Experts of a small language model: 14 layers.
Below are experts of layer 4 (counted from 0) of a mixture-of-experts language model. Rows are named router (the router's row for the expert), gate (a neuron's input weights, with its number), up (a neuron's input weights, with its number), down (a neuron's output weights, with its number) and show model dimensions 0-127. Each number is 500 + 50 x the weight over its row's rms, rounded and kept within 0 to 999. Numbers have three digits each.
Before each expert's rows: "comes after" lists some tokens at least twice as common just before its tokens as in all text; "raises" lists some tokens whose logits its average output raises strongly, later layers aside. This comes from a sample of Wikipedia text that the model never trained on. Tokens count by the router's weight.

# expert 17
comes after: "s", ".", "\"", ")", "es", "ers"
raises: "\n", "==", "==="
router:476511489451442491555499525500550573556500555533548481448548444396468460456495418483567515500395601501597474488542477433476579406512478560508536557507512419546573495588457598551401509501464451503447552403489428472472510529564546512462499527537504563441496522559499506491509521525484549450635534469403406473475571474541539473469518507507431435503440545561558541516518466538562609517473
gate5:554514488472456427658506526471409486500554468546519453438563448466441508537537449576551504452495438501526360566592479485497543451501460514442527490514499562494576520631522497589531470502468508446509511552459452480404477419462499429431502549540467598462544545563530543518497460478520516467426523459579465505470522560603516457484475527515508496499573520509484544486375439595470470512432
up5:583516492418475419705484517509442467544442468512497504437523437516349524461512445485528535507481441500493426546517496511538494406469443516386545495502524536566506530570546478574444504520485487510538486483429540529531484504456445467456534474523502531450533450661513558517526477523472515473461482483401438490522510557527525497529505520561383447476557512546526494595458479571389504497468
down5:458381521529552517438476477600432551462437465485436492502529510506480512606615540471431508434500439506536474492474498451549518619502474438527458462440584554423462505510554634479427543506452457473500544557479520548459470441556534488558492575402518521502585554440459419481452466467503478526536622499454535488525510593525423520487492549461490558493591486564445513492455500463482469460588
gate6:503532502458529610532501493518468521511401536460540519489519488485393476511513449480526584567465423484492444504466469446471519419480515474519511502512502503454525534634495533630467480517433483398457526547495495443534441509577492476498468551510470577418574521615573478519601506501320499483559525483478520510481542521529451508511485520590523412542467429573452438555571417512459484514423
up6:371531453523541545552522504412554584567414552467536487473588528492476489506542467524519570523531422519505545415486464492521488420473436483509484540515488515458460512560589476559470461630452566429435528606536479461481453433501493490392453528443501554457496512501537389536425539432439391490567527496523579465465503535413447514515397518504566466528445483468428448487509465466530490543454
down6:449456534480582601430454477568527542539479536516472544465586424547554537488575494508539503555372500523478471513640506502582535490482521543486422453486496472462553512581509547429535494460548496452500568519496568428477548547488488484673518473529582542497500474467466510399540559562509574513554528410379537488502500544486406527507586463499562493582531504527469539520465557515464456511492

# expert 2
comes after: "\n", ")", "==", "|", "\"", " =="
raises: "hu", "im", "er"
router:435493574436464537554526560458471520518423532508510498466491455406557495448473462452416472531370523498524483458532486398525516507538562519464489584587515476532594482596494555490480547557486483527394544370496481494497594596518561478471566555449492480463530494462428503575571543571495513500543508488477407452441556437504575495568489532393412480445455506570525523476473532517573533495560
gate1:414476511509514493475538428620558480551419487518495451478533578573539520580503488516478502541460556446458473454454572566472521581512520499566531556529541461527510507529516565564532492468542545572496508433454473529390525621534493633492512577487503534492518493589419518488573442524504480515509419546487516509504428492514570467482480511487526482425381609518506413537573470513578470463366
up1:467542410483472413531517407503465562456527470572532479503509578581571499522475451502491502569540518446503545496510501474554471435487464347548472512550529516505524458476444474559550476551500493629468510496556487499431597532543492495421540405551502542499434553456489529466515521530431469532416514588561560448577509524531538520466540518492528552423465556550390525505403362528559490535421
down1:509473517511535532500491480422592541600537506473392498544606516507561508571480537552479605498507543438404446507528485539542443538502505536473529402411570464494515515554468461554550553532458477474550457511563477527545492463499472405585394478431499480616438525461563483548489518395451523488573482439447491480580512531446462433491434434613564441487485498495601505533498504484434454520534
gate2:511515425445509460546493537531499490488501495642517499489527463532389522561525397538603547469465551522574426638464552473490488442526456577479527525498548512495535539473448497604424511520440475561492516585377498517459455430487479566478511538452547641427530526499549605528492540464556545510564521503500476495483432620507519531507460487511550430549484478612481485516501452519475502445472
up2:459579440548509480545511430536536485488480496520429547498453537490526487544465430434360517531571480497470615454472508446512486519518446461510525467527473502505455511454431565412501493494542495505476459470703523500533520507438517520404495396460520406475584464475435486500546440446431464501490558542571431512573515458604432453484529551446591501467486514535541419571553556491490463506557
down2:534565565487538493524535524452504390411573542503463445563470438545460497513509450485590485527445607462523483470419564587561477424544549484454493481469509437451540503589466511547551559487445381555527465561482360527517568463527600514491488524452518506544483564475489487527530521503428604521522540572583554498443420473430580510415448495459485491412501482488524504572503519551490462574518

# expert 20
comes after: "\n", " ", "==", " p", "===", "."
raises: " |", "\n", ";"
router:472447558427522413494525512512461552477534563453446457467562512442462406477461439437483399447421515540486464524551480449494576478530391529599526546538417440526575486549426464485460473455501513540445593410479439481528488473570556460444481445495538478502475561521460463456489472508437559533538521554447424419432608476495471399573527506500464444477481551587563520457529486555516551610503
gate5:565551497430486449536508492605561450421413581477467474636522581504516464437405421476530512535531579469530607525514587605527515459507485501431433604527568539436543480437566525417479517533482424507426491466490499466412530541521526559442550595509394482532560562546501534514523513503477450528521480496541484463578497506579466552542507540444495527553475560490521518509457484513598481532499
up5:391465500455465469474515600508517409416487570502471498517489496493488453519419516474501454494491567404460551457474549527488424447556467485548508543448495577573489479442417567482577510518488487498473493391593436591432562507539532522447488528592425477560474519445559426492461474435439512578480464545492479494529577554533381410455560512488470474495464549535558385497438475592531474486546
down5:423462518538505536554516517432409452523438554510535512469416469561553478563480511480527495547497476434438429501500535516535536492552572518572485481487580555559567485425466553429459540526498431514462503489502483497518515424451491511447579536493502504428401400403489412514449463602465441504386547456494425491521512482569445555513403569440350564451494469525433458461405482487527496511464
gate6:474455511641473487475507469548485533552537491543534515526493464469422485534417467438538471524511527592398522488562503465461572447524451482449576478534418445436517478587388514506528461512430554459483516487414478466504503481533567506532573492576475529575543440519501442590563536488489538426442485570544470476518523554474529454509537511503424478557583463540545493299478563412516525528451
up6:516514533572462492475575451440429466612506483433524419562437464468497550513521407480479385512518537508497538445469507565503536463455454512527566488509407476537500486562528556488453540509530401511511515463481451533508517555562558542545485533454528515552345499516477474421576496441479388458515531622501519509563595533496490471551529512529400527536540418508463526524665513449472459481497
down6:458548501519461495471527523391505622541518495541568588474522470593465563551477446446524461483486526563461480474576486499438485484475546399542419406510499457509506494442583592524489396511507498507526476487458504533451479516433566567509612472504492393553521427480477500501462481478459452498529422462571526519546462619495448385508409501485452469559502418488456460473398558521604524505496